{"n_layer": 13, "balance_loss": 0.00508, "norm_place": "pre", "rope_fraction": 1.0, "beta2": 0.95, "final_lr_fraction": 0.05, "steps": 3655}
Below are experts of layer 4 (counted from 0) of a mixture-of-experts language model. Rows are named router (the router's row for the expert), gate (a neuron's input weights, with its number), up (a neuron's input weights, with its number), down (a neuron's output weights, with its number) and show model dimensions 0-95. Each number is 128 + 32 x the weight over its row's rms, rounded and kept within 0 to 255.
After each expert's rows: "raises" lists some tokens whose logits its average output raises strongly, later layers aside. This comes from a sample of Wikipedia text that the model never trained on.

# expert 30
router [116 142  45 190 146 111 120 138  89 129 120 159 157 113 113 138 147 124 177 130 122  98 102 143 171 156 107  87 125  44 125 154 168 144 135 122 133  92 143 122 104 160  71 184 134 153 216 116  99  90 125  48 115 166 130 176 134  93 141 164 138 104 113  79 101 168 115  83 106 124 176  69 137 107 120  77 129 143 127 116 146 117 138  85 109 109 104 121 155 128 119 171 151 148 200 126]
gate17 [124 195 188  91  85  96 112  90 142 152  91 167 149 155 204 103 137 132 125 153 168 128 128 133 132  96 133 125 138 139 111 205 112 130 119  82 104 106 167 117 125 112 162 157 120 129 183  76  99 105 133 130 163 152 160 157 214  88 144 121 129 125 141 147 156 103 116 105 156 145 130 166 152 117 105 100 169 142 104 152 190  76 120  32 128 137 148 103 114 106 122  91 187  86 162 129]
up17 [138 127 140 119 115 145 102 114 121 130 155 167  54 145  71 119 166  90 148 125 145 146 102  98 120 136 145  87  70  98 171 102 120 120 158 133 136 248 101  95 133  73  95 128 160 186 125 168 148 158 142 102 148  93 120 108  93 130 164 143 105 127 185 180  99  94  97 128 142 129 116  78  91 153 127 123 122  55 111 179 132 142 112 154 106 161  61  99 147 157 123 149  73 164 124 124]
down17 [155 104  81 114 149  96 146 186 173 162 167 148 172  47 150 140 123 110  96 117 145  42 126 161 103 130 105  83 131 119 123 172 131 166  84 144  83 141 157  42 102 176  86 106 116  95 130 155 103 149 137 134 130 120  99 202 133 143 138 116 116 152  83  79 159 100  84 141 149 118 111 132  88 143 156  86  96 139  99  80 121 126 118 186 138 184 112 103 127 112  90 151 102 118 159 108]
raises: "et.", ").", "\"."

# expert 3
router [146 142  95 223 134 130  94 148  98 165 134 169 146  75 202 163 143 144 141  99 127 140 146  87 186 144 115  91  99  89 106 148 140 118 134 147 115  80 180 117 125 114 119 169 125 102 151 170 177 102 131  95 151 117 207 180 131 129 117 173 102 140  83 151 116 116  95 123 150 142 117 101 206 124 142 155 145 115 118 163 116 111 135 126 132  71 144 122 142  77  81 113 176 127 210 135]
gate5 [173 165  97 187 111 101 128 128  87 139 147 147  96 143  99 166 155 150 143 120 173 151 133 130 119 121  78 183 144 110 152  69 140 131  74 125  88  84 103  82 135 150 134 135 131  82 146 145 184 118  90 110 146 149 153 162  46 100 157 127 206 173 130 127 114 140 112 125 141 125 171 109 193 118 115 112 149 145 135 107 182 152 193 198 136 117 159 123 162 104  77 123 171 172 156 152]
up5 [162 144 148 116 155 115 140  66 126 145 109 135 117 151 124 163 128 130  87 105 109 179 162 118 145 156 190 112 188 134  97 141 126 109 135 116  91 101 120  95 122  45 112 163 181 122 120  83 192 152 140 110 192  90  89 125  73 153 109 117 116 190 186 135 147 111 129 144 200 110 137  84 154 125  81 121 125 129 138 174 159  65 123  59 111 108 160 122 139 139 180 101 146  81 142 119]
down5 [253  88 161 156 101 166  93 134  96 126 110 156  88 108 144  60 135 152 122 126 118 160 222  89 141 157 114 143 119 158 121 137 126 123 140 112 145  95 180  91  77 103 156 154 144  89 131 149 147 129 118 170  99 129 130  43 180 115 167 137 121 123  95 149 113 154 175 109 161 140 136 149 113 164 115 120 143 137 116 171  75 155 113 109 129 111 113 138 152 128 131 115 189 160  73 146]
raises: "r", "orm", "er"

# expert 6
router [167 108  93 132  99 111 109 114  93  69 134 179 148  99  94 148 131 110 167 117 105  85 114 152 159 128  82 104 146  80 104 175 115 165 129 116 100  60 157 124  77 160 120 130 151 167 132 116 159 100 170  80  90  91 171 100 134 116 137 160 152 139  90  97 106 132  91  57  72 167 128  46 166  92 147 106 135  99 126 136 135  96 119 120  95 104 151  93  75 112 127 100  97 103 198  88]
gate17 [174 156 134 106 128 137 103 145 137 141 218 138 102  55 162 145  86 149 106 149 138  46 116 170  90 108  87  78 172 124 144 122 141 134 138  82 120 149 105 150 124 128 128 120 118 145 152  77  94 150 134  50  59 164 113 124  77 138 111 123 161  74  88 116 125 110 162 190 151 133 122  77 141 110 119 204 133 112 131 103  98  76 133 119 119 139  97 111 107 128  97 123 169  89 172 133]
up17 [152 116 177 156 139 161 148 114 126 130 167  95 109 128 102 180  64 128 131 184 118 132 175 172 106 137 121 111 147  90 121 111 137 160 132 102  93  86  88 225 104  95 159 139 126 155 101  68 134 121  87 141  56 165 143 185 113 117 138 116 142 121 142 119 151 148 109  55 118 130 101 140 127  80 111 140 135 152 124 123 151  42 216 169 123 133 118 115 136 116  66 150 149 142 139 160]
down17 [ 93  71 147  92 130 150 131  95 115 102 148 129 152 113 138  95 125 163 158 138 209 129 153 132 138 192 175 112 125 152 165 126 135 105 124 140 116 137 104 106 152 199 117 132 165  87  89 142  47 122 107 169 141  75 186 134 156 133 114 169  95  71  82 180 134 148 124 111 116 104 112 101 101 172 159  86 128  48 115 137 186  86 149 123 121 148 160 146  81 140 168  75 157 130 119 114]
raises: " ==", "\n", "\n\n", "akes", "ics."

# expert 45
router [118 144 130 130 156  98 173 138  85 125 137 155 152 113 101 130 166 147  63  77 153 183 136 160 109 156  73 130 121  72  70 130 118 133 186 124  97 104 123 120  89 120 110 142 149 181 157 111 149 110 125 109 132 128 110  84 131  71 188 122 126 108  94  72 130 157 150 119 104 195 136  67 181 132 146 105 106 130 109 138 131 143  91  95 132  40 120 125 134  69 105 160 203  95 151 164]
gate0 [133 146  77 189 155 144  59 125 101  99 156 118 116  88  99 118 161 105 131 109  99 115 137  62 131 116 101 110 115  88 111 158 177 124 177 172 153  93 104 190 161 183 124 155 120 190 144 139 127 114  93  79 128 109 201 112 109  98 164 111 174 104  53 138 106 103 170 116 185 126 120 128  98 119  86 108 121  66  96 171 107 140 114 132 115 142 112 190  89 110 128 156 138 105 136 100]
up0 [142 131 117 127  59 177 115 133 117 137  89 144 127 105 129 136 131 124 115 140 125  79 145 147 121 128 139 128  84 143 118 111 115 129 138  99 160  90 151  17 169 187 127 142 103  86  73 135  88 206 131 223  67 102 145 142 143 129 149 105 125 100  87 132 102  72 111 132 147 122 140  95 190 132 146 116 187 128 152 133 110 150  95 130 126  90 108 119 170  84  67 137 138 170 133  83]
down0 [ 66 111 113 101 122 121 110 108 144 144 154 126  94 107  81 136 110 185 113 119  93 185 127 105 146 118 159 108 182 120 125 111 173 141 114 108 157 120 153 112 168  86 127  96  82 140 112 166 135 134 183  99 128 114 158 191 146 150  59 161  87  64 152  98 158 115 164 156  85 111 158  68 135  87 132 141 144 158 130  49  52 101 108 100 157 114 160 111 116  81 126 109 180 114 167 160]
raises: "ian", "ians", "er", "al"

# expert 34
router [109  95 141 156 126  60 122 173  79  70 161 187 117 128 171 144 103 117 196 157 110 205 111 103 166 120 117  83 160 102  89 151  79 145 114  98  55  96 153 133 130 125 110  89 140 129 171 166 111 103 165 132 150 153 174 164 164 101 134  98 126 123 122  90 122 136  88 113 139 163 154  96 155 101 144 147 149 106 158 160  94 160 137 107 138  90 124 151 163  96 156 146 186 137 186 188]
gate17 [182 135 180  99 101 102  96 185 100 141 126 120 139 124 130 101 208 123 126 144 121 141 159 120 148 145 126 159  97 122 161 122 132 147  94  60  75 148 141  69 161 160  62  67 118  95 178 144 126 101  82 102 104 173 156 127 174 104 107 113 181 150 152 137 161 147 167  95 185 157 141 110 186 128 136 143 114 167 179 156 151 143 157 120  85 107 140 157 112 138 135 137 207 111 173 130]
up17 [104 140  78 116 150 184  66 127 109 173 185 214 113 133 160 189 167 122 173 141 118 100 120 229 110 153 112 155 140 128 106 134 142 118  71 147 136 126 151  86 151 171 129  89 195 125  81 135 125 111 124 142 114 122 136 142 113 166 118 125 177 134 169 185  83 103 117  79 118 119 147 125 177 116 110 161 146 156 150 140 202 133 154 109 142 152 151 160 143 112 162  99 115 104 152 144]
down17 [122 107 121  91 155  78 128 142 153 128 160 155 123 139 103 126 144  96  89 121  86 168 134 111  87  64 114  79 109 132 147 119 134 162 105 150 109  65  28 117 149 138 107 129  92  96 120 189  73 139 163 133 187 116 127  87  75 184 105 163 132 123 131 125 106  87 160 156 147 134 154 137  95  51  85 163 137 154 129 211 135  94 148  83 129 156 157  94 114 108 129 159 156 100 135 102]
raises: "s and", "s from", "s in", "s (", "s'", "s, and"

# expert 59
router [154 139 143 122 175  82 105 141 146 106 128 209 172 102 107 131 181 203 126 136 138  79 125 139 127 156 113  83 157  57 127 160  87 189  91 143 115 100 136  91  89 148 110 101 137 144 114 149 145  70 138  86 117  80 114 125 131 107 110 120 122 139  97 142 114 176 117 110 169 154 147 110 172  55  99 164 110 163 131 114 148 111 160 133  94 104  55  98 111  60 133 176 122 137 165  86]
gate0 [138 156  96 159 139 137  94 197 112 128 202 163 171 111 112  86 111 100  89 210 136 106 102 116 122 126  80 166 103 121 111 109 149 102 101 110 135 129 178 114 168  77 121  85 181 128 145 122 125  86  89 115 157 107 102 124 164 150 121 165 135 160  63 134 128 116  92 174 158 113  95 105 158  98  95 157 162  86 107  87 185 132  74 124 107  63 149 135 133  91  72 109 148 148 128  85]
up0 [184 144 107 123 122 120 102 142 129 155  82  44  80 108 125 130  98 183 121 101 103 113 142  86 152 101 135 117  92 120 134 142  96 107  89 118 100  89 160  55 138 157 110 124 155  74 125 105 203 166 219 181 156 128  89 121 133 130 172 164 163 136 119 106  94 149 124 130 125 101 116  78  99 128 155 181  93  97 151 112 159 112  95 101 106 130  94  91 118 165 148 116  94  55 105 128]
down0 [182 162 150 155 160  88 155  94 137 131  96 146 111  83 135 145 104 172  82 176 167 138 104 114  97 137 144 112  98 158 102  97 121 170  94 110 134 168 136 146 170 174 119  91 160 139  88  87 110 142 133  89 144 136  82 142  55 113  97 186 128 141 148 170 160 141 110 174 167 147 136 138  90 138 171 197 143 135 144 145 166 184 142  82  97  70  92 100 171 170 108 185 135  88 111  98]
raises: " centre", "gl", " hall", " center"

# expert 8
router [126 129 109 130 152 142 121 154 147 125 150 133 173  96 142 122 123 179 131 141 113 131  80 136 180 155 101  84 112  96  91 131  65 137 208 124 115 104 164 110 129 154  50 107 180 109 137 126 155  98 127  95 111 126 100 123 153 116 155 161 104 101 117 123 123  76 166 100 151 183 196  78 189 156 138 131 144 110 110  87 172 137  77 105  84  46 109  80 177  97  81 149 154 143 159 124]
gate5 [156 112 118 100 187 118 164 157 140 108 167 146 133 180 125  92 143 154 158 143 166 111  65 149 134 150  76 137  82 133 105 155  90 113 140 127  52 150  99 110 153 197 128 177 169 113 149 120 161 107 129 117 118  85 152  90 168 115 183 120 190  81 168 155 135  82 128 134 163 117 121  38  93 128 132 150 114  89 109 126 158 110 104 128 128  78 143  37 150 107 127 105 126  98 146 120]
up5 [113 119 168 147 138  81 154 134 112 162 110 117 124 129 103 145 165 143 177 140  63 107  95 136  85 148 112 134 131 146 149 150 177 143 102 132  95 116  97 104 157 141 115 160  54 117 103 130 113 188 125 176 170  86 120 153 110  83 121 100  87 132 188 131 151 114  87 122  66 121 135 158 143 156 181 120 193 161 173 126 124 147 103 133 199 106 174 213 162 128 203 135 143 142 131  90]
down5 [137 129 120 101 164 136 160 134  96 135 142 116 107 132 130 100 132  54 199 142 225 101  91 118 150 154 163 139 152 156 135 174 119 134 132 179 126 110 139 163 155 175 154 171 140 138 139  61 115 111 121 198 141 147 165 113 118 147 185  95 108  99  99 165 160  76 127 104  63 174  98  65 103 139 115 108 162 119  88 153 118  72 124 133 150  94  82 178  82 150 126 141 111 131 139 125]
raises: "ing", "ing and", "ing,", "ical", "ware", "ing ("

# expert 12
router [ 73  89 114 175 106 103 151 147  47 127 112 157 127 118 124 119 163 134 168 161 129 117  74  95  92 119 130 117 134  95 122 139  88 143 125 119  98  57 113 183 117 134 129 106 160  74 124 104 116  77 151  55 110 109 134 156 201  89 158 102 120 119 162 107 128 168  77  98 155 190 144 129 139  95 104 155 102 144 125 159 108 110 109 117 112 111 118 141 145  96 107 197 218 152 181 120]
gate17 [  9  99 117 102 111 111 117 148 140 171 152 116 198 175 136 115  88 108 165 136  87  24 133 148 166 131 109 135  91 142 103 159  66 170 111 174 126 153 105  83 103 160 108 158 175  81 140 101 122  96 118 145 138 120 153 107 121  90 148 133 138 143 145 153 151 128 116  78 127 139 175 127 175 116  83 135 127  85  86 142 107 126 145  95 127 123 119 121 127  57 120 141  81 141 145  97]
up17 [174  85 169 190  63 174 148 123 155 149 174 102 102 129 122 121 118 132  94 153 132 119 152 137 176 100 168 109 144 101 164 146 128 145 130 123 142 188 113 120 135 132 116 125 168  78 137 184 120 152 137  64 126 120 115 140 115  68 147 107 186 196 113 125 176 150 156  54 130 139 103 138  85 131  91 173 154 135  78 119 162  92 191  73 132 124 112 162 102  86 166 106 158 156 140  86]
down17 [152 141 111 172 147 128 160 160 185 183 146 162 178 138 141 161 125  90  72 104 136 148 171 138 120 109 172  88 143  92 149 100 193 164 127 181 133 160 128 105 193  87 188 103  67 158 100 136 114 136 116 151 185 161 128 136  86 173 122 121 122 147 120 118 132 114 104 167  79 150 117 110 153 167 173  72 124 106 147 158 154 112 175 128 107 150 132  87 217  94 100  98 144 124 142 135]
raises: "ajority", "ember of the", "ment.", "ember"

# expert 25
router [164  93 131 148 144  99 120  90 141 121 141 130 172  73 168 166 154 158  85 104 107 129 140 154 179 132 120  86  73  90  87 107 124 173 169 113 134  97 166  75 121 129 104 160 141 145 141 181 165  83 126  93  90  83 156 136 156 100 133 163  94 115  88  92 127 117 105 139 126 169 172  96 146  64 110 164 150 135 121 165 127  96 145  68  74  93 109 120 131 152  87 131 139  70 213  86]
gate0 [105 109 120 141  86 129 172 146  90  92 130 131 164 114 148 155 112  96 145 124 116  60 123 159 133 196  96 149 109  82  60 101 158  74 108  81  76 137 117 116 154 117 113 138 153 125  48 122  73 138 120 118 100 154 176 147 169  99 192 161 102 143  67 112 165 150 145 144 185 170 152  98 156  97 104 107 140 149 175 108 109 124 104 148  64 117 129 172 182 136 126 117 119 110 183 123]
up0 [107 184 108  95 121  87 140 136 168 109  92  98 140  84 166 127 118 117 155  37  76 116 101 122 152 150 102 124 191  90 142 160 157 137 160  62 152 117  44 111 159  49 134  95  89 145 169 132 199 154  92  67 148 114 140  90 107 120 141 187 123 129 117 150 144 177 121 151 138 142 162 146  89 160 125 102 117 164 123 152 143 128 135 129 162 133 153 133 146 123 121 130  71  89 158 137]
down0 [166 126 136 123 154 141 114 132 158  78 117 121 127 114 122 145  96 112 124  83 153 178 160 139 152 104  65 186 110 170 152 112 112 129 165 108  83 179 143 132 125 111 137 127 104 163  95 146  85 117 167 108  61 119 124 178 149  90 117 157 133 179  90 177 132 114 156  98 188  26 149 132 130 100 139 147 142 120 147 115  81 169 128  76 122  96  82 172 200 195 106 110 157 135 109 115]
raises: "ary", "ed", "ly"

# expert 32
router [124  83 130 194  95 111 159  97 103 149 195 184 120  93 158  81  97 192 116 158 142 137 113 130 188 144 114 105 106  79  76 125 101 143  90 116  83  77 140  94 131 126  87 174 104 120 101 132 157 137 136  61  68  99 184 111 134 126 151 179 155 153 101  99 115 107  87 121 127 184 150  74 136 125 150 114 143 144 119 149  96 118  93 160 121  99 104 126 146  62 132 104 158  85 139 172]
gate0 [153  16 114 134 145 137 162 170 162 167 181 183 124 128 136 121  98 148 168 106 169 110 170  79 151 155 154 109 168 108  62 136  95 126  70 111 119 156 105 132 173 124 156 108 146 126  80 127  63 103 137 164  89 115 115 124 157 132 178 105  99 208 109 114 148 119 122 104 109 122  92 158 158 124 115  99 137 126 120 113 111 140  85 113  43 117 149  94  89  78 146 124 130 111 155 137]
up0 [137 117 102 149 109 106 146 142  84 146 137 153  86 140 156  97 175 160 152 111  92 100 110 135 131 156 150 113 179 153 103 126 133  79 118   6 136 113 197 134 150 168 183 158  81 126 109 140 106 149 128 147 123 128 136 163 102 144 153 137 105  92 155  92 120 168  62 171 167 125 115 155 164 132 136  69 100 115 144 118  79 162 123 171  84 128 128 175  99 108  92 153 165  86 109  57]
down0 [108  93 140 106 110 117 118 126 129 181 116 138 144 125 144 126  27 151 161 105 150 130 145 228 129  83  86 132 144 101 128 103 166 166  94 171 141 182 149 110  82 184 177 148 249 119 152 110 131 148 131 129 135 156 120 162  50 140 140 110 149 165 114 155 114 135  89  93 145 126 141 112 138 123 131 129 120  93 185 180 144  99 110 128 129 117 147 120 137 129  89 156 146 129 175 120]
raises: "s", " and", ", "

# expert 35
router [131 135  60 113 157  97 173 147 129 146 172 126 195 140 137 134 193 116 151  97 141 186 120 127 143 148 133 134 141  70  67 154  99 122 104 125 101 120 177  95 115 151 129 133 116 154 184 161 123 108 134 127 108 122 122  44 146  98 174 105 102 120  75  72 118 139 114  90 147 172 175 106 166 112 160 134 167 160 140 146 147  98  67 104  73  51 149 133 166  83 110 160 153 141 158 125]
gate0 [105 151  94 153 124 108 109 159 134 101 135 131 179 106 160 174 123 107  76 153 163  86 103 158 135 140 117 117  41 146 109 162  56 178  85 101 115 130 173 182 115 156  89 151 133 125 107 177 146  95 109 140 123  68 146 127  89 111  95 151 162 134 147 126  65 117 165 107 123 174 100 132 145 145 151  70 125 146  83 162 151  61 172 130 140 107 141 127 148  99  51 108 117 145 160  73]
up0 [152 157 159  81 125 132 122  49 108 108  70 133 125  92 177 149 111 185 132  61 135 175 150  87 103 122  82 103 103 111 154 124 169 107 152  84 139 140 182 129 131 122 127 104 123  76  80 104 120 123 131 121 102 118 128 155 107 121  74  74 104 105 146 139 115 133 107 110 145 107 153 100 141  86 140 121 130 122 150 100  67 143 182 205 129 146 137  37 114 166 139 136 121  40 140 136]
down0 [102  63 145 116 124 127 142 137  71 127 177 149 125 104 119  96 117  62 116  92  91 146 132 116 150 137 163 138 126  72  79 116  55  84  94  72 148  66 120 144 182 120  99 126 136 121  92 169 128  95 170  77 148 108 152 128 109 108 127  80 116  85  86 122 180 212  75 147  86 122 142 126 113 109  96  96 125  91 133 150 121  55 116 117  77  94 134  86 114 101 149 145 110 142 115 118]
raises: "ers", "ows", "er"

# expert 16
router [149 146  81 146 134 126 140 159 131 175 161 165 115 172 123 110 139  86 138 139 122 128 108 125 159 169 137 112 119  86  75 160 111 169 157  90  80  74  98 140 110 147 119 137 149 152 152 108 149  82 204 140 152 129 112 139  82 141 116  90  63 160 113  88  94 103 120  84  91 161 236 116 143  94 138 142 133 113 176 161 152 102 120 140 127 102 119 141 139  81 116 147 224 110 188 115]
gate0 [124 102  73 142 148 112 159 152 139 149 104 110  96 141 104 119 145 161 124 112  77 123 123  95 124 136 170  97 137 122 188 116 111 171  74 110 166 101  92  92 173 178 153  95 101 177 121 183 134 105 144  69 121  97 106  76 139 170 206 140 151 129 163  48 156 144  90 142  89 136 177  38 149 121 134 163 152 154 141 182 149 113 129 121 168 135 159 143 150  92 125  96 116 144 141 173]
up0 [ 76 123 128 104 138 151 127 187 153 171 132 154  90 196 131 121 123  78 110 124 106 157 104 148 150 175  95 162 121  88 161 117 115 159 130 152  94 141 125 114 164 136  74 144 146 114 205 146 186 145 126 145 126 136  96  64 163 175 172 133 122 156 101  71 126 114  77 127 123 135  97 181 154 115 104 109 119 138 154 188 182 137 113  59 157 129 126 114 140  80  61 136 151  84 129 186]
down0 [176 172 104 170 150 136 107 138 162 109  81 150 106 112 116 133 121 145 137 145  35 121  59 113 155 108 123  94 122 117 199 110 158 139 162 105 223 174 188 158 110 114 171 100 109  84 103 129 155 156 150 160 149 167 100 131 117 167 120 139 150 123 142 141  87 103  65 136  97  73 159 158  88 172 104 131 133 107 105 176 139 124 126 123 138 170  75 131 137  92 134 118  80 111  94  98]
raises: "day", "-year", " percent"

# expert 28
router [129 105  91 151  96 128 124 163  69 122 160 150 119  96 121 158 193 188 116 104 113 136 125 151 169 152 146  92 117  85  96 176 109 193 182 157  99 105 143 142  94 113  59 192 200 107 137 140 156 111 107  60 133 154 115 152 147 114 147 158 102 156 132 158  87 187 132 129 113 152 113 129 103  81  98 142 118  95  44 148 115  84 119 135 124  97 144 156 116 104  94 115 183 122 168 122]
gate0 [153 121 120 112  76 127 132 132 135 154 175 146 147 118  70 114 144 176  79 103 186  91 133 206 150 187 103 118 102  92 151 127 114 116 169 145 123 105 136 129 130 140 163 128 215  90 166 130 130 100 122 118  99 144 155  45 137 141 149 204 202 155 147 134 142 141 133 130 130 122 160 114 145  82 125 139  57 140 154 120 118  53 113 136  67 124 168 120 139 124 149 133 140  74 130 156]
up0 [141 100 135 140 192 147 128 138 124 117 147  96 147 167  91 102 148 126 182 105 143 160 165  98 123 152 162 138 137 149  86  80  91 160 103 170  94 198 127  99 129 148 121  92 160 145 171  65 114 104 162 117 101 180 121 132 144 120  66 129 119 126 134 140 163 164 134 150 122 147 128 142 103 117 118  72 189 129 101 137 148  95 129  66  50 143 156 108 213 125 188 176 107  72 151 103]
down0 [ 81  86 163  62 163 144 138 113 112 129 129 101 135 146 108 179 119 144  68 145  90  81 100 137 133 154 126 213 103 130 150 130  95 133 201 127  77 123 117 125 106  74 124 108 156 186 180 125 104  93 161 140 179 161 136 117 187 135 126 144  80 133 148 153 138 170 172 129 128 162 134 149 165  86 147 110 115 125 162  76 165 101 152 103 159  81 160 135 135 139 157 128 217 112 145 108]
raises: "rit", "as", "ith"

# expert 22
router [134 139  98 146 146 115 122  99  85 169 133 163 175  61 165 128 165 129 148  93 149 141 131 161 214 170 103 127 129 102  95 110  92 147 200  95 101 122 129 166 111 151  82 148 196  88 136 112 157 108 105 107 103 128 107 188 114 153 168 196 112  93 126 122  79 118  99 111 148 194 176 107 137  96 106 112 123 134 120 139 143 102 102  97  68 106  79 151 164 105 132 152 123 167 172  84]
gate5 [152  97 104 157 130 142 151 118 136 127 168  79 147 115 150 159 133 165  87 103  85 152  89 128 135 194 199 134  87 100 125 137 144  86 110 122 126 151 130 101 106 105  90 123  74 102 191  85 162 133 153 166 112 133 107 145 108  88 151 116 145  99 144 116 173 122 154  77 142 138 149 103 146 101 133 133 143 175 167 147  95 113 113 118  64 116 137 191  91 108  99  25 160 112 175  49]
up5 [ 78 174  53  72  95 120 156 109 142 159 145  96 100 140 126  94 129 132 110 177 105  91 175  64 152 110 140  82  83 103 156 156 121 156 149 156  85 128 118 167 145 169 112  99 138 115 171 176 159 111 151 118 134 115 197  83 160 146 107 111 197  66 133 138 152 157 156 140 153 137 114 131 163 109  96 129 128 126 192 119  60 144 163  81 161 136 167 132 121 115  83 107 128  76 138  99]
down5 [121 118 141 137 113  90 146 129 174 118 181  97 166  99 114  85 189 176 161 111 111 145  70 120 106  83 125  63 139  68  81 196 134 118 108 130 186  95 196 121 131  90  51 113 121  90 155 113 178 190 135 119 137 131 112 119 124 125  75 101 137 133 137 122 106 102 130 112 118 103 120  92  99  68 133 137 134 128 175 194 105 104 159 112 161 131 155 157  83  99 103 121 114 110  95  87]
raises: "ise", "'t", "rian", "\".", "istic", "\" and"

# expert 27
router [141 143  90 153 156 122 121 139 132 134 136 171 123  99 128 136 137 114  98 173 134  82 147 138 172 140 121 143  92  51  82 145  82 174 159  74  98  97 158 155 109 101  68  94 174 128 130 158 142 134 102  66 104 161 124 107 110 152 160 136  93 138  94  71  99 155 150 106 149 163 202 103 189 150 124 152  97  79 107 116 186 146  83 117 137  34  88 104 109 126  92 127 137 126 159 133]
gate5 [131 160  90 180  97 122 134 145 164 148 139 141  51 105 139 123  98  89  85 114 134 148 127 132 122  71 147 181  68  54  98 158 160 122 101 101  89 143 137 114 132  85 129 128 129  89 148 161 179 113 136 102 111 116 125  93 116 143 149 177  96  95  53 108 103 135 162 133 153 146  69 144 199  83 156 127 168 124 106 156 114 137 102 114 108 101 109 144 184 112  77 127 129  39 159 122]
up5 [ 99  92 128 117 141  62 148 130 143 125 168 174 100 131 117 121 142  73 109 113 179 151 110 112 110 147 153 171 133  96 113  96 134 197 116 149 114 137 124 129 124  54 163 101  95 126 162  28 170 117 108  82 130 146 110 140 127 135 128 234 109 153 106 151 123 151 118 122 188 155 211 105 162 169 131 141 111 121  91 104 192 144 168 132 161 126 113 106 102  91 121 131 119  98 148 149]
down5 [179 168 156 165 135  75  97  93 181 157 108  71 152  88 154 107  83 100 133 135 166 141 150 119 211 129  96 154 120 117 151 121 130  47 129 124 158 115 147 114 171 162 144 141 177 180 146 144 118  48 149  97  96 199 157 130  72 127 153 130  96 124 167  97 107 109  81 116 130 159 129 111 112 174 146 133 159 122 128 104 150 140 109 163 157 171 134 128 146 136 152 112 152 189  83  93]
raises: "ived", "ast", "ives", "ired", "ob", "ival"

# expert 18
router [148  64 123 112 139 100 109 125  74 144 178 173 193  65 134 137 172 142 149 151 156 148 138 156 165 112 132  98 157  34 109 158 122 163 143 127 110 130 107 102 102  76  69 176 186 164 147 117 132 102 136 127 115 120 162 153 115 116 130 124 132  88 119 122 124 144  99 105  66 140 136 103 143  56 119  60 128 103 104 138  66  92  97 113 112 100 107 120 102 121 142 104 182 135 199 123]
gate1 [156  96  86 114 160 138  79  96 116 148  97 168 135 119 166  79 151 145  77 147  73 115  78 152 103 109 122  93 128  95 125 115 140 121 125 151 118 118 205 130 140 123  89 156  41 124 158 164 124 145  77  96 142 150 120 143 133 100 210 111 112  85 126 133  97 168  69 103 141 146 140  74  99 124 100 112  93  57 144 137 131  78  93 168 114 109 153 135 130 111  69 166 136 154 154  67]
up1 [157  73 109  88 143 112 135 159 124 116 102 130 100  79 146 106 130 139 148 119 153 111 145 152 184 105 130 162 122  99 132 189 130 140 122 170 153 139 118 153 145 123 116  75 107 175 172 102 173 162  64  86 165 161 161 161 118 139 122 134 120 152  97 149 159 179 118 182 171 123 112 104 174 120 160  67  75  80 189 209 124 110  93 155 121 130  72  80  81 116 120 118 182 164 143 141]
down1 [162 179 112 115  55 155 131 107  81 123  76 136 154 179 120 140 100  95 112  95 101 143 126 108  79 140 143 166 126 105 151 109 148 109 115 152  94 114 140 194 137 125 113 115  78 183 142 139 145 112 125 130 157 119 200 167 176  86 173 114  92 147 188 151 145  95 115 132  99 141 151 112 174 186 123 167  98 138 168  86 156 155 115 187 147  71 147 156 130 190  92 172 122  83 133 100]
raises: "====", "==F", "==S", "==R", "==", "\n\n"

# expert 19
router [113  73  89 167 170 146 104 156  65  79 143 157 110 111 109 111 122 105 152 148 126 142 136 125 105 147 111 120 186  96  52 105  96 183 146  96  59 121  99 171  82 141 127 123 154 130 102 156 132  94 145  58 112 150 141 145 181 118 158 178  81  96 121 136  85 148 111 104 145 171 186 125  93 134 122 138 125 162 146 149 143 157  92 109  78  86  84  99 207 135 159 151 170 134 150 128]
gate1 [157  80 101 160 133 107  86  59 156 106 121 162 173 102 102  89 183 140 142 130 185 121 114 161 169 122 117 139 125 113 125 120 165  93 164  51  97 153 115  91  99 158 123 153 189 105 150 124 132 150 134 111 158 144  99 126 162 116 196 140 193 154 122 117 220 121 122 108 144 169 135 104 147 187 111 147 152 127 117 141 149  77 141 156  98 104 183 157 173  72 134 108 103 161 147 156]
up1 [115 120 112 143 152 206 164 168 179 157 128 102 135 120 110 138 117 129  71 170 145  89 171  60 117  74 108 103  83 129 103 111 103 133 104 102 165  89 103 114 145 154 191  86 105 168 146  77 121 118  73 119  67 163  90 118 113  90 118 100 130  88 121 123 152 178 151  79  71 134 199 160 130 143 109 152 126 115 103 141 157 111 173 128 176 145 159  77 111 132 140 157 168  99 118 156]
down1 [131  97 100  80 118 116 185 158  53 112 164 119 161 126 165 120 112  89 123 131 131 138 126  69  89 151  96 180 134 143 130  76  86 105 119  94 176 100 174 118 148  99 146 119 128 149  66 128 104 140  79 132 147 128 106  64 138 119  91 149 108 135 151 114  90 205  81 145 107 130 202 109  95 124  87 118 148 122 111 159 113 144 105 163 157  92 106 171 183 174  90 151 154  70 127  90]
raises: " eff", "e.", "\"."